config.yaml
n_layer: 10
d_model: 320
n_experts: 32
experts_per_token: 2
d_expert: 576
d_shared_expert: 0
activation: "gelu"
moe_layers: [1, 2, 3, 4, 5, 6, 7, 8, 9]
router_score: "softmax"
normalize_top_k: true
routed_scale: 1.41
balance_loss: 0.00328
balance_bias: false
init_std_router: 0.0156
lr_router: 0.000214
vocab_size: 16384
norm: "rmsnorm"
norm_eps: 1e-06
tie_embeddings: true
optimizer: "adam_hyperball"
lr: 0.00621
beta1: 0.9
batch_tokens: 65536
seq_len: 256
train_tokens: 789700000
steps: 12050
dataset: "wikipedia_en"
Below are experts of layer 7 (counted from 0) of a mixture-of-experts language model. Rows are named router (the router's row for the expert), up (a neuron's input weights, with its number) and show model dimensions 192-255. Each number is 50 + 10 x the weight over its row's rms, rounded and kept within 0 to 99.
After each expert's rows: a language model's description of what the expert responds to. This comes from a sample of Wikipedia text that the model never trained on.

# expert 9
router:47 64 45 35 44 38 43 52 41 45 38 72 55 48 48 59 73 57 52 51 38 43 33 45 57 47 47 55 44 43 47 62 34 51 56 48 57 52 39 53 28 51 36 63 53 42 49 59 45 51 37 54 31 55 40 46 37 52 48 61 50 55 56 25
up1:43 45 34 44 43 61 48 43 55 47 40 67 38 47 51 52 56 26 59 52 57 50 47 57 71 40 59 36 56 34 39 39 52 58 48 44 39 54 52 67 74 65 46 52 52 56 62 60 31 50 57 53 54 35 55 55 40 60 42 56 49 42 60 47
up2:42 58 62 39 34 56 46 57 24 74 52 59 55 55 25 36 63 37 49 54 44 29 43 34 44 63 73 56 49 36 49 55 53 58 57 53 63 53 54 46 62 52 67 41 50 22 52 69 48 51 39 53 49 52 45 52 50 67 38 47 50 45 56 41
up3:50 54 49 70 57 54 26 61 39 40 47 62 62 65 63 63 49 59 50 43 62 61 53 48 50 39 35 51 44 44 39 50 54 72 44 44 56 22 44 57 61 77 43 58 47 55 68 51 53 37 52 26 64 33 56 62 39 60 66 52 51 66 72 39
up4:37 72 27 66 45 50 36 54 59 65 43 41 54 61 53 57 39 41 51 58 74 46 44 57 33 56 44 69 45 52 34 38 61 52 41 27 66 26 34 49 51 52 41 49 51 72 61 66 51 40 41 61 50 36 44 57 40 41 60 46 46 49 50 52
up5:41 56 52 52 50 64 55 52 41 40 45 50 47 49 50 62 58 43 33 47 44 51 48 44 56 49 66 59 53 61 57 35 47 51 46 63 48 43 70 47 41 57 43 53 39 40 45 64 41 49 43 42 50 35 53 43 39 63 55 64 54 45 57 58
up6:31 35 54 27 48 56 53 57 59 62 52 43 62 49 52 57 52 35 61 55 58 63 61 46 59 55 56 64 46 67 53 56 29 51 50 58 36 49 60 54 60 57 65 62 38 71 48 56 41 45 67 55 52 37 53 35 45 46 61 29 48 37 54 51
up7:47 55 42 46 44 58 32 47 40 39 37 72 51 49 57 62 53 45 46 42 60 39 56 40 66 40 36 54 50 47 23 58 47 69 59 63 51 27 49 50 46 63 64 30 40 43 52 72 43 46 61 49 49 56 59 47 35 63 57 30 54 66 52 38
It responds to: Phrase-final nouns. Last token of a noun phrase just before a period or comma, often plurals or word endings, such as languages, Union, ru(ined), kills.

# expert 4
router:45 44 40 62 62 44 63 45 43 64 52 38 53 32 66 46 65 63 39 51 38 43 42 31 39 66 28 49 28 58 52 56 53 42 45 58 59 52 65 57 41 62 46 63 53 61 55 71 58 58 64 57 62 63 45 64 47 54 52 50 25 65 49 58
up1:54 46 17 33 45 52 20 52 56 37 51 60 33 30 35 67 60 33 43 58 50 46 57 60 39 50 45 53 49 47 37 53 51 77 35 49 34 56 59 51 42 70 47 67 51 51 54 40 50 44 56 40 49 39 63 61 46 76 41 30 50 51 46 36
up2:27 54 48 32 49 46 51 54 37 71 45 49 47 49 65 48 69 66 49 55 47 36 38 52 57 60 38 51 55 42 37 39 57 63 56 70 56 55 51 59 40 39 57 53 59 53 47 35 47 42 55 61 57 54 56 38 52 45 60 38 53 11 60 40
up3:48 46 34 69 47 43 51 53 46 42 43 43 54 33 28 52 49 69 43 54 47 51 58 51 60 47 55 50 40 52 57 52 33 41 61 60 51 50 39 69 52 46 28 52 45 70 45 38 39 53 52 45 62 46 58 44 54 54 46 54 51 59 58 45
up4:68 41 46 49 46 74 26 65 51 26 60 37 51 45 36 41 26 40 50 50 41 48 55 54 57 49 63 40 58 46 52 45 52 56 59 50 43 27 58 64 72 51 70 34 36 55 55 40 62 49 48 44 43 38 41 42 54 31 32 34 51 29 59 53
up5:33 69 54 46 54 62 36 49 52 45 46 48 42 50 52 58 51 38 48 48 38 70 46 51 53 47 32 50 66 61 53 51 61 68 64 50 55 32 49 57 56 59 56 31 65 30 51 54 50 46 50 43 38 39 52 41 28 50 49 52 68 43 75 37
up6:39 58 45 57 53 44 50 57 50 50 65 59 54 50 55 58 40 60 56 50 49 66 29 48 47 59 42 37 44 54 51 57 54 66 32 51 48 17 51 53 47 64 72 58 41 42 45 55 56 47 49 57 44 42 46 42 65 43 56 58 52 56 63 57
up7:62 57 30 28 49 58 45 58 65 51 38 45 63 44 61 61 47 36 34 49 51 22 64 54 60 64 32 65 43 52 56 37 32 70 34 57 48 54 34 69 26 65 49 52 57 37 51 54 57 45 44 51 42 39 51 47 41 50 41 55 50 55 44 43
It responds to: Digits in numbers. Single digits inside numbers in dates, tables, coordinates and results, like 2 in 2016, 4 in 4th, 8 in 7/8.

# expert 25
router:52 42 54 37 50 39 45 52 75 52 46 40 48 48 64 52 53 55 61 42 37 59 58 30 54 44 40 60 47 60 39 53 39 51 44 75 63 54 47 41 54 51 39 29 49 47 39 64 58 58 43 52 51 57 58 60 51 57 43 70 58 63 33 38
up0:41 66 52 50 37 42 50 52 48 59 45 42 35 43 58 50 39 52 40 40 60 40 46 62 67 65 40 77 38 64 31 64 43 50 24 42 41 35 59 39 50 60 41 60 45 48 49 59 49 33 55 42 45 49 42 37 39 48 34 43 43 55 47 38
up1:42 58 61 57 47 42 35 64 63 53 51 46 47 45 55 53 38 44 49 46 62 56 66 59 55 52 52 33 47 47 42 55 43 59 45 26 61 41 32 45 48 63 33 55 47 45 52 72 47 45 44 57 38 56 66 51 42 50 48 37 37 61 61 44
up2:60 50 42 50 42 59 31 64 60 63 62 54 51 50 63 59 47 29 50 47 55 62 67 52 42 48 38 65 49 52 56 44 46 42 30 51 57 26 50 58 52 55 50 65 33 41 26 55 59 43 39 55 39 69 51 54 32 49 46 44 48 44 40 40
up3:45 52 62 51 45 40 49 34 58 48 61 56 53 46 42 59 64 46 52 41 47 51 54 48 56 60 49 52 51 41 47 53 31 48 36 51 45 43 41 46 43 49 69 39 84 38 76 56 46 40 35 52 37 46 61 37 60 53 50 48 44 47 46 46
up4:47 60 46 59 42 59 48 50 71 54 45 55 47 51 50 64 36 68 48 55 62 47 66 58 46 66 46 50 42 66 41 38 55 66 40 47 46 29 45 69 49 55 42 49 50 49 46 43 51 53 35 18 57 37 59 43 56 45 44 48 45 52 46 67
up5:46 37 57 35 38 33 61 33 24 53 56 57 55 36 51 56 68 53 49 39 48 50 41 48 57 47 37 45 43 47 47 46 49 54 36 69 30 53 61 62 38 61 61 54 54 38 43 44 62 40 43 40 50 39 55 42 44 47 53 39 57 37 47 68
up6:29 51 41 41 48 55 32 50 53 46 70 53 45 50 31 59 57 67 66 49 51 35 68 48 44 49 55 48 72 51 69 46 61 43 49 36 44 50 51 63 35 44 63 57 56 43 58 33 47 54 57 44 37 36 50 32 45 51 65 50 47 45 60 36
It responds to: Descriptive adjectives and quantities. Color, size and group words before nouns, such as white, black, human, large, few, women, plus digits in numeric values.

# expert 19
router:68 63 47 40 45 44 48 51 51 48 59 55 57 63 50 41 51 38 45 48 48 55 38 56 45 44 40 36 40 40 36 30 54 37 54 38 46 63 32 43 57 47 39 57 45 35 74 58 51 49 57 60 48 57 58 62 54 51 28 52 60 48 48 55
up0:49 48 52 52 43 62 49 62 49 62 54 37 50 64 54 71 51 44 53 38 51 54 48 42 37 33 45 48 71 40 32 60 53 43 33 48 47 55 56 64 47 59 50 60 54 43 34 44 52 50 40 53 51 41 54 49 43 53 25 44 61 40 45 51
up1:57 38 59 49 42 51 46 57 53 47 59 44 55 29 58 57 26 42 40 51 49 54 53 47 46 33 55 59 41 69 39 50 63 42 39 56 38 64 64 46 15 72 60 50 54 58 59 51 41 45 45 53 43 40 76 33 39 47 38 51 52 49 62 43
up2:45 46 53 66 70 59 69 44 46 62 52 44 37 52 73 42 56 59 58 58 56 45 45 49 54 53 43 64 50 63 38 59 47 50 47 65 59 34 36 54 42 53 61 61 37 44 54 72 26 49 47 52 37 27 65 50 26 50 60 49 54 52 64 50
up3:44 57 39 41 58 40 33 40 48 68 62 69 47 41 52 41 47 60 60 59 59 42 50 65 48 48 64 65 60 32 56 68 47 69 44 59 37 34 42 54 46 85 54 44 58 40 42 43 57 47 56 48 32 43 45 34 46 58 44 43 41 53 44 48
up4:54 45 37 58 40 42 43 37 42 52 55 43 44 50 57 55 62 56 48 67 50 59 50 46 58 57 44 66 48 61 43 49 39 63 33 50 61 50 37 69 47 42 43 42 68 61 37 40 31 50 48 46 39 50 41 45 52 50 66 53 52 55 64 45
up5:55 59 48 67 41 38 37 58 57 41 31 64 45 44 35 58 44 52 65 42 41 34 41 48 48 48 45 43 55 60 27 70 47 67 46 53 50 60 49 65 49 45 53 38 67 58 44 53 69 44 58 45 59 53 62 45 42 42 43 40 27 46 53 41
up6:49 51 38 61 45 64 40 41 36 50 48 50 42 46 49 65 63 56 51 56 47 35 54 40 44 55 40 55 38 29 48 54 52 48 49 58 48 34 39 58 48 50 27 48 64 39 51 50 63 39 57 50 54 34 58 36 46 45 40 70 48 60 46 49
It responds to: Symbols and abbreviations. Coordinate and unit symbols (°, ′, ″), currency signs, slashes, N/A, raw byte pieces, and uppercase codes in racing result lists.

# expert 10
router:51 47 51 39 24 56 51 61 60 49 34 27 44 53 55 36 48 52 48 58 48 61 64 38 37 66 43 35 54 57 55 60 61 58 60 45 68 53 34 51 50 40 49 32 49 47 49 49 41 47 49 57 32 47 48 55 42 32 37 54 74 61 45 38
up0:33 50 64 41 35 63 49 60 50 48 42 44 39 64 56 58 53 30 37 49 48 59 59 56 58 43 35 49 55 35 46 36 37 69 45 65 44 50 35 56 51 70 18 57 58 50 43 48 41 51 42 77 48 59 39 70 49 48 57 50 36 41 53 47
up1:42 68 30 52 51 45 62 44 47 53 55 61 37 61 56 59 45 50 61 58 51 52 57 31 62 54 53 56 55 61 40 53 31 64 50 46 77 55 40 54 52 47 52 45 48 47 55 67 40 41 47 50 44 46 53 48 39 64 49 41 47 59 48 67
up2:62 64 36 41 55 46 44 50 41 48 60 65 52 42 33 59 42 45 48 48 57 49 57 42 61 50 47 46 72 52 47 56 59 56 37 36 61 56 41 49 51 52 70 67 51 54 59 68 39 37 52 27 54 35 52 43 45 59 62 45 52 50 59 50
up3:36 63 29 37 63 60 61 62 64 49 38 65 55 51 49 52 57 40 59 41 70 50 55 32 59 56 50 57 42 47 48 43 65 70 57 44 49 54 46 66 59 56 44 46 59 46 81 56 34 40 56 39 44 54 55 47 35 37 35 45 50 61 66 62
up4:49 55 60 30 63 32 49 61 44 36 50 63 40 57 36 68 41 26 54 76 53 46 58 49 60 56 34 47 45 46 61 62 39 44 55 54 56 57 36 58 27 57 50 39 44 25 55 48 42 40 42 60 71 46 42 59 67 50 65 53 66 39 44 45
up5:44 40 58 68 55 47 50 23 57 54 41 49 49 34 51 51 54 47 54 34 64 52 60 58 44 50 46 62 63 30 67 46 47 63 41 50 55 53 37 51 37 53 39 53 39 65 63 63 41 46 40 50 32 50 43 44 38 48 66 35 40 56 57 47
up6:61 55 54 38 51 28 53 38 51 55 43 37 18 56 45 50 50 63 37 49 54 45 51 51 53 49 49 69 63 56 46 28 48 50 37 51 53 29 41 65 47 52 64 45 55 54 41 30 52 43 51 45 54 52 48 39 50 51 28 35 44 38 40 48
It responds to: Adjectives and derivational suffixes. Common adjectives and determiners before nouns, plus adjective-forming suffix pieces, such as different, public, written, ic in Doric, al in standalone.

# expert 11
router:39 52 61 64 59 56 66 53 50 42 59 28 54 48 48 43 46 46 47 69 43 61 47 50 54 48 58 52 50 58 60 50 44 49 53 55 41 38 43 56 64 50 43 55 53 48 42 41 42 47 45 51 55 51 34 50 67 47 48 50 60 54 49 49
up0:39 47 50 40 61 34 54 50 51 59 60 51 43 56 67 48 56 32 58 53 41 54 50 51 47 47 56 43 62 67 54 56 38 41 38 53 58 54 50 51 35 54 49 62 59 55 48 46 50 47 48 64 36 62 57 45 49 40 57 30 58 54 58 53
up1:42 42 50 48 67 44 66 51 71 55 64 51 44 45 56 55 47 44 60 49 65 41 61 38 61 45 33 32 52 59 60 56 60 43 60 52 55 60 35 68 52 50 37 53 74 49 45 52 37 42 52 52 34 52 52 53 57 51 47 57 35 72 54 47
up2:56 35 42 51 56 55 36 44 59 48 43 47 40 57 24 50 58 12 52 39 57 46 66 33 61 38 46 63 49 62 50 55 43 33 54 45 56 32 49 70 50 67 40 41 59 39 20 65 39 54 71 48 45 46 55 47 50 51 59 42 47 28 70 56
up3:44 45 41 58 59 56 52 31 45 51 33 57 56 54 67 49 65 60 50 53 54 53 51 57 62 44 55 61 53 71 38 51 45 64 62 63 38 37 21 39 45 47 52 33 43 49 50 68 45 56 43 47 48 48 77 35 57 46 59 21 45 50 55 54
up4:60 41 38 43 69 58 51 50 54 55 63 58 43 61 49 47 62 45 45 68 52 39 56 60 66 66 44 57 29 37 43 48 57 49 50 35 59 50 56 53 56 51 40 55 64 51 47 68 47 34 38 55 40 65 52 27 38 45 47 54 40 54 70 41
up5:51 44 63 52 25 50 25 43 68 61 59 69 53 62 47 49 49 44 49 51 55 50 68 44 63 43 67 56 62 57 51 68 41 58 45 41 52 32 66 40 36 46 59 47 72 63 50 66 40 53 43 52 54 50 54 53 44 49 56 39 59 32 72 50
up6:52 39 46 51 66 40 51 35 19 51 40 45 40 55 51 60 53 29 45 52 40 38 43 44 46 61 58 35 59 49 49 62 42 60 36 56 49 43 53 48 48 63 54 36 45 45 45 39 36 46 47 51 44 36 46 42 60 72 48 38 34 27 41 49
It responds to: Foreign name fragments. Mid-word pieces of non-English personal names and words, often with diacritics or letters like j, k, z, ü, č, as in Rask-in, Prit-s-ak, Mikk-els-en.